{"n_experts": 256, "hidden_act": "geglu", "moe_layers": [0, 1, 2, 3, 4, 5, 6, 7, 8, 9], "router_score": "sigmoid", "routed_scale": 1.0, "balance_loss": 0.000871, "balance_bias": true, "init_std_router": 0.00653, "lr_router": 0.00121, "norm_eps": 1e-05, "optimizer": "muon_variant", "max_steps": 14169, "dataset": "wikipedia_en"}
Below are experts of layer 2 (counted from 0) of a mixture-of-experts language model. Rows are named router (the router's row for the expert) and show model dimensions 0-127. Each number is 128 + 24 x the weight over its row's rms, rounded and kept within 0 to 255.
After each expert's rows: a language model's description of what the expert responds to. This comes from a sample of Wikipedia text that the model never trained on.

# expert 63
router [141 146 121 143 142 119 137 137 141  78 167 137 133 133 131 138  93 104 144 106 127 137 118 130 107  89 145 124 153 162 153 130  90  29 133 155 103 155 152 165 137  93 125 146 148 154 127 146 125 175 111  63 136 157 126 124 111  99 179 108 120 134 116  92 137 110  98 137 114 160 151 144 119 138 158 119 123 134 147 140 131 146 112 116  96 129 153 145 121 115 118  85 148  93 155 128 179 150 101  89 109 157  89 121 152 137 124 107 144 135 148 120 109 112 172 159 131 121 130 176 133 116 123 129 124 108 129 145]
Description: Pipe separators after values in table rows, plus el in diesel/cruelty and award verbs like earned, received, graduated.

# expert 5
router [114 134 121 161 148  91 120 150 152 125 143 129 152 158 154 140 103  94 134  84 145 142  95 118  87 107 138 156 109 125 175 121 124 102  97 178 137 123 160 158 130 110  81 112 134 115 119 105 126 175 166 115 162 109 105 100  95  87 162 141 113 129 138  99 150 131 124 138 149 137 162 129 102 131 127 123 140 151 141 111 137 129 102 108 143 129 163 132 119  90 138 124 103  77 123 110 153 132 157 112 104 158  97 141 138 136  77 122 129 137 132 124 134 156 157 170 117 154 151 166 108  89  97 128 161  81 158 171]
Description: The word or word-start right after is, was, be, were or are, such as a, un-, able, born, known, considered, used.

# expert 45
router [158 173 107 128 178 131 109 148 159 141 161 121 132 135 114 124 114 134 136 126 115 151 116 155 103 119 162 139 154 128 161 150  99  75 124 161 114 147 139 152 155 106 124 153 135  99 113 104 114 164  95  97 128 152 148 151 130 103 164 148 123 117 132  93 157  97 130 143 151 136 176 130  90 153 136 124 142 148 129  94 145 168 130 153 121 126 168 117  61 102 108  97 115 114 137 111 158 108 102 125 117 129 115 116 138 120 125 130 137  98 108  95 143 182 138 151 160 162 123 152  88 105 107 151 148  95 121 188]
Description: Prepositions, mostly for, of, by, from, against, following a noun or verb, e.g. calling for, fined for, daughter of.

# expert 24
router [129 123 124 167 139 128 128 143 127 110 161 128 158 151 141 160 105  53 153 110 134 128  81 110 126 119 139 126 144 135 159 118 105  91 122 190 130 158 134 122 160 107 115  76  81 111 108  84 163 128 132  92 112 143 117  85  76 140 151 135 109 136 128 112 127 139 103 149 138 139 171 132 125 128 137 133 157 160 129 111 114 132 135 103 146 149 182 138 121 102 142 115 106 102 119  92 155 116 143 114 103 148  84 146 132 130  90 106 124 124 120 109 142 143 151 149 143 150 164 163 165 102 123 138 166  96 128 163]
Description: Negation and modal words before a verb, such as not, never, will, may, plus right in far-right and self-righteous.

# expert 46
router [143 113 122 123 149 158 129 123 153  65 161 138 119 139 146 139 109 104 128 124 119 136  68 121 108 111 141 140 163 114 151 123 126 119 144 120 137 121 128 134 175 122 121 121  94 154 122 145 168 149 109  96 120 133 106 128 123  91 189 113  62 134  96  98 146 106 126 138 142 149 170 183 109 114 121  84 117 138 146 126 141 125 142 112 151 144 154 122 115 109 133 128 109 130  99 143 157 109 137  76  83 177  98 135 108 166  91 119 122  98 133 108 137 167 178 133 141 173 152 130 106 106 125 134 116 110 149 162]
Description: Capitalized first words of institutional or place names, such as Eastern, Prime, Liberal, United, West, in sports and politics listings.

# expert 27
router [156 120 128 128 142 101 121 121 180 130 138 104 117 187 126 134 142  93 123 119 121 131  93 145  85 126 131 150 138 105 122 118 122  95 103 167  97 123 135 148 146  90 102 148 130  97 127 122 154 133 155  99 121 144 142 129 100 107 198 134  56 100 113 112 129 109 111 135 123 155 139 125 133 187 157 111 152 150  95 116 133 147 123 110 136 170 146 138 120 105 143 140 141 102 156 144 190  94 123 120 103 152 116 112 140 122 132 135 156 141 145 104 112 146 187 131 158 143 121 138 167  83 114 148 100 115 129 162]
Description: Past participles after was/were/been in passive constructions, e.g. released, built, died, consecrated, announced, often followed by in or by.

# expert 50
router [137 107 145 119 143 143 119 145 169  92 130 135 136 158  95 134  82  82 123 129 137 139 114 119  94 133 145 159 165 139 137 144 125 116 141 152 110 129 162 151 145 102 109 121 108 127 105 141 141 146 115  83  81 135 122 127 135  92 147 144 110  86 106 125  93  71 117 125 158 132 179 148 111 146 144 141 123 104 112 101 163 153 151  81 117 122 141 124 112 125 172 124 110 122 142 140 169 158 140  66 115 161  87 146 143 130 112  93 144 128 131  83 160 163 165 137 149 156 138 132 104  95 106  93 146 116 154 153]
Description: Words inside proper names and common noun phrases after "the", like United, York, Francisco, University, film, end, first.

# expert 29
router [146 114  91 184 112  92  97 161 115 144 153 144 127 138 133 170 119 116 127 125 116 135  88 147  57 119 146 117 126 127 140 156 133 100 121 156 111 161 177 136 112 128  94 118 129 127 122 133 171 152 117 119 125 142 135 146  98 126 178 141  77 106 115 112  98 106  86 137 165 140 155 156 134 139 131 135 178 156 124 100 123 154 120 117 145 120 162 128 117 105 125  76 143 104 125 113 169 122 114 113  92 161  87 159 144 123 112 103 156 108 131 129 119 144 159 122 139 131 147 160 110  79 112 159 113 105 142 156]
Description: Speech and belief words such as said, stated, believed, considered, plus sentence-initial However and According, often followed by that.

# expert 4
router [159  96 102 143 140 103  97 125 171 105 125 139 135 159 124 147 113  87 151 141 124 149 110 144 106 116 143 128 165 160 158 140  99 100 123 161 100 168 148 150 105 120  91 133  93  98 110 134 147 127 135  83 111 130 142 129  98 137 163 150  91 114 119 135 134 123  79 155 137 126 136 137 113 126 145 116 167 144 138 124 102 168 137 119 160 152 198 126 134  91 142  75 126 122 119 144 171 112 122 112  84 144  93 147 109 106  87 117 157 112 125 117  98 141 148 157 122 164 159 153 132  71 134 152 111 112 131 130]
Description: Commas after introductory phrases like However, Initially, In 1987, plus clause-ending periods and verbs such as continued, revealed, whether.

# expert 48
router [172 158 108 116 148 150 120 124 187  87 189 125 150 171 113 144  73 128 119 123  96 152 106 136  91 137 158 145 143 140 178 122 123 102 137 162 125 123 146 118 169 129 111 152 112 144 123 147 139 161 138 123 122 123 147 133  98  83 157 162  98  85 138 101 102  74 107 128 109 133 173 151 107 132 150 120 129 124 145 129 145 128 121 106 120 131 154  92 127  82 158 100 116 136 132 143 154 116 110 106 114 164 136 132 127 150 133 125 173 113 130  88 129 172 155 123 153 170 142 163 103 126 118 153 125 123 126 142]
Description: Place names and University after of, in or a comma, such as London, California, York, Southampton, Budapest.

# expert 44
router [126 132 134 157 160 123 148 130 159 138 163 107 142 156 126 170 143 103  97 136 109 156  94 148 109 131 133 149 154 129 182 134 134  86 129 161 114 130 119 128 110 111  98  96 118 104  86 100 167 173 153 115 162 123 132 116 121 113 144 168 104 128 123  60  99  88  95 136 127 151 164 137 131 156 172 119 134 132 122  93  99 141 123  91 130 124 144 130  92  66 136 110 112 122 114 121 169 116 119 100 130 149  74 116 167 118 138 135 152 106 122 137 131 116 124 162 142 125 132 145 127 118 139 186 117 116  88 127]
Description: Final pieces of proper names and species words, like -s, -el, -ens, -ms, as in Shields, Deschanel, Chelmsford, Rebels.

# expert 23
router [146 126 130 157 152  95 116 144 155 107 146 116 128 176 122 139 120  91 120 146 141 139 108 169 103 150 137 151 180 128 130 120 133  62  94 163 115 118 110 158 113 118 103 113 125 114 119 155 157 140 104  61 115 124 130 118 116 115 136 117 111 124  99  91 116  79 122 165 143 130 174 133  95 166 155 158 139 145 115 106 112 127 132 124 108 125 133 131  87 128 118 128 114 117 135 139 158 116 103 140  90 138 122 108 146 106 118 110 131 112 164  81 127 160 145 164 126 184 110 146 115 119  99 165 105  69 131 172]
Description: Prepositions introducing agents or credits, especially by after published, succeeded or voiced, plus with, as, featuring and colon labels.

# expert 3
router [127 114 131 115 194 151 119 162 140 158 139 115 156 140 121 148  99 108 121 152  99 146 113 161 141 135 143 155 146 151 152 132 110  78 144 157 116 137 128 145 124 119  81 130 132 123 102 133 158 126 125  74 140 124 116 121 129 132 146 127 101 112 116  84 115 124 108 173 154 122 143 176  72 143 136 117 147 105 128  82 103 117 119  76 132 107 146 104 123  92 124  74 101 102 109 108 182 112 119 123  99 155  83 139 134 137 111 116 153 129 151 108 127 168 123 164 145 188 140 141 139 131 106 118 120  92 150 130]
Description: Periods ending sentences, plus initials' dots and decimal points in names, coordinates and table scores, e.g. M. Somerville, 38.91, 4.600.

# expert 13
router [141 101 119 135 136 169 145 152 141 102 191 114 122 176 121 126 112 122 104 127  94 133  84 113 114 105 153 171 168 137 144 156 101  93 135 133 108 156 131 125 177 124 121 142 132 145  86 120 128 161 124  98 126 147 129 133 111 126 172 153  88 125 116  84 111 126 129 149 150 168 142 174 124 160 159 129 126 158 124 121 106 147 111 108 168 165 139 107 124 128 138 103  91 105 118 135 174 136 129 114 115 159 110 125 149 142 149 102 141 134 172 119 101 110 181 124 134 144 130 150 107 139 126 167 109 101 111 189]
Description: Final nouns of organization and event names, like Sports, Racing, Cup, University, College, Records, following a proper-name modifier.

# expert 25
router [133 148 100 172 140 140 136 118 125 128 171 127 153 154 123 139  95 112 129 146 110 159  84 122 127 126 152 126 173 124 145 163  95 105 147 136 102 125 129 141 140 126 141 137 113 109 115 117 139 154  97 101 131 134 120 102 118 153 160 132 104 155  93 100 124 111 107 132 142 142 190 150 130 143 157  84 149 152 157  96 124 168 113  64 139 120 137 119  92  96 132 107 102  87 121 114 170  97 119 124  98 166  89 164 153 155 132 105 166  98 149 118 101 157 141 187 114 134 137 157 129 120  87 149 111 117 107 118]
Description: Final plural-like suffix pieces ending a word, such as s, es, ers, ings, ies, often in names or common nouns.

# expert 54
router [143 154 136 130 152 128 140 140 140 110 161 139 101 175 116 173 114 117 124 100  72 168 100 141  98 131 152 145 139 123 132 132 128  80 109 144 127 153 123 125 159  98 102  99 122 134  94 143 167 156 155 102 166 155 134 134 125 106 192 133  84 131 120  58  96  90  99 127 120 139 138 142 146 152 138 129 153 113  92 106 112 159 120 118 138 134 164 125 109  89 124 110  97 129 120 108 195  93 121 109 125 151 132 125 144 115 132 123 171  96 156 109 152 134 113 134 135 151 126 131 118 116 141 181 132 111 107 125]
Description: Final pieces of surnames and Latin taxon names, such as -us, -ović, -sson, -on, often in tables and species lists.

# expert 58
router [131 125 123 127 142 122 127 119 151 107 158 154 127 136 113 178 105 101 130 146 110 122 109 137 128 125 176 123 207 145 183 102 112  74 154 160  95 119 123 148 138 102  89 131  79 110 126 119 187 165 121  94  85 139 113 101 133 126 126 148 125 109 108 127 113 105  87 120 146 160 150 135 111 139 188 131 118 124 129 106 110 144 130 104 134 114 135 125  93 131 146 124 114 146 141 132 152 106 136  80 126 150 102  97 107 140 109 121 124 111 157  88 145 157 155 144 177 129 137 156 125  92 120 147 111 104 130 163]
Description: Final pieces of names and words before a comma or parenthesis, like Rel-ay, Calib-an, Cotter-ill, air-line, and some of/by.

# expert 40
router [128 136 107 157 162 139 126 165 152 103 216 133 161 177 118 169 115  93 123 102 136 163  81 116  91 128 125 144 152 158 162 117 132  70 129 146 137 110 138 151 127  97 110 125 124 121 130 108 155 138 153  94 142 133 115  91  83 133 150 120  92 125 122  98 149 124 117 151 155 130 151 114 108 163 121 113 135 141 147 133 131 133 114 122 133 124 142 143 110  97 124 109  77  87 118 148 192 114 126 106 106 147 105 127 102 148  94 118 157 134 101  98 142 162 155 138 155 132 132 157 128 119 109 135 152  99 122 147]
Description: Whole numbers such as 10–19 and digits in sports scores, dates, rankings and climate table cells, often after a dash or parenthesis.

# expert 43
router [139 123 104 135 166 156 113 176 134 113 136 155 114 190 141 111 116 109 116 111 154 151 119 176 130  98 153 143 140 145 145 142  87  68 145 154 109 156 129 126 135  88 105 117 105 130  96 163 154 153 126  84 146 130 124  99 161 136 146 133  97 118 131 127 112  97  80 182 126 145 165 140 102 140 137 121 149  88 144  90 168 122 142 116 141 137 134 113 124 124 136 123 119  91 128 109 150 110 115  59 119 158 117 111 142 111 119 117 141 111 119 103 123 123 162 129 184 143 156 157  92 113 130 135 114  97 149 146]
Description: Clause- and list-joining words: and, or, but, plus relative pronouns which, who, whom after prepositions like "of which".

# expert 18
router [119 122 110 140 167 123 139 157 132 132 137 128 108 195 149 128  98 119 127 108 145 139 131 169 121 121 158 148 138 150 146 140 101  85 124 169 123 128 156 134 120  95  99 113 138  99 140 162 146 168 156  83 118 131 139 113 166 148 174 121 122 122 144 102 124 100  75 162 139 118 182 154 110 174 145 136 168 111 157  82 131 112 150 122 138 165 124 126 120 117 146 106 119  94 113 123 166 144 100  76 146 125 109  98 143 150 114 117 131 102 100 107 126 125 135 112 166 130 147 146  93 100 118 125 127 122 175 173]
Description: Conjunctions and separators joining two items in lists and clauses, such as and, or, slash, ampersand, but.

# expert 47
router [138 126 133 144 132 164 135 161 181 114 184 134 131 162 121 167  92 109 132 134  91 122  92 125 117 112 150 184 190 131 129 131 128  75 158 163 106 144 136 116 166 128 118 137 113 126  99 114 165 178 102 103 134 119 103 125 103 132 162 135 111 141 130  90 128 109 101 150 149 131 154 139 112 138 169 128 106 133 136  87 110 147 161 124 141 158 128 127 131 137 135 110 119 109 125 163 159 141 171 121  82 149  94 125 149 133 128 116 130 141 137  91 164 176 120 118 117 169 126 137 110 101 144 144  93  98 130 155]
Description: Domain nouns like football, music, League, School, Avenue, plus closing pieces of names and words such as Aro-cha, Conserv-atives.

# expert 33
router [154 117 124 146 185 136 105 157 150 117 148 142 121 185 134 122  92 113 128 155 102 156  71 165 115  94 129 127 169 166 140 129 148 102 149 131 135 124 137 150 149  64  94 105 106 127 106 118 142 142 140 129 152 167 138 140  92 146 119 138  90  96 141  68 144 130  96 135 148 161 153 127 114 168 157  79 139 118 151 134 118 136 108 130 163 153 131 141  86 110 119  92 126 119 140 139 194 116 124 124 115 127 103 104 116 152 135  98 148 118 119 122 116 173 139 145 154 132 101 174 132 137 127 134 136 124 127 129]
Description: Number pieces in coordinates, times and tables such as 43, 52, 5:00, plus the word-internal letter b in Carbondale, childbirth, Hannibal.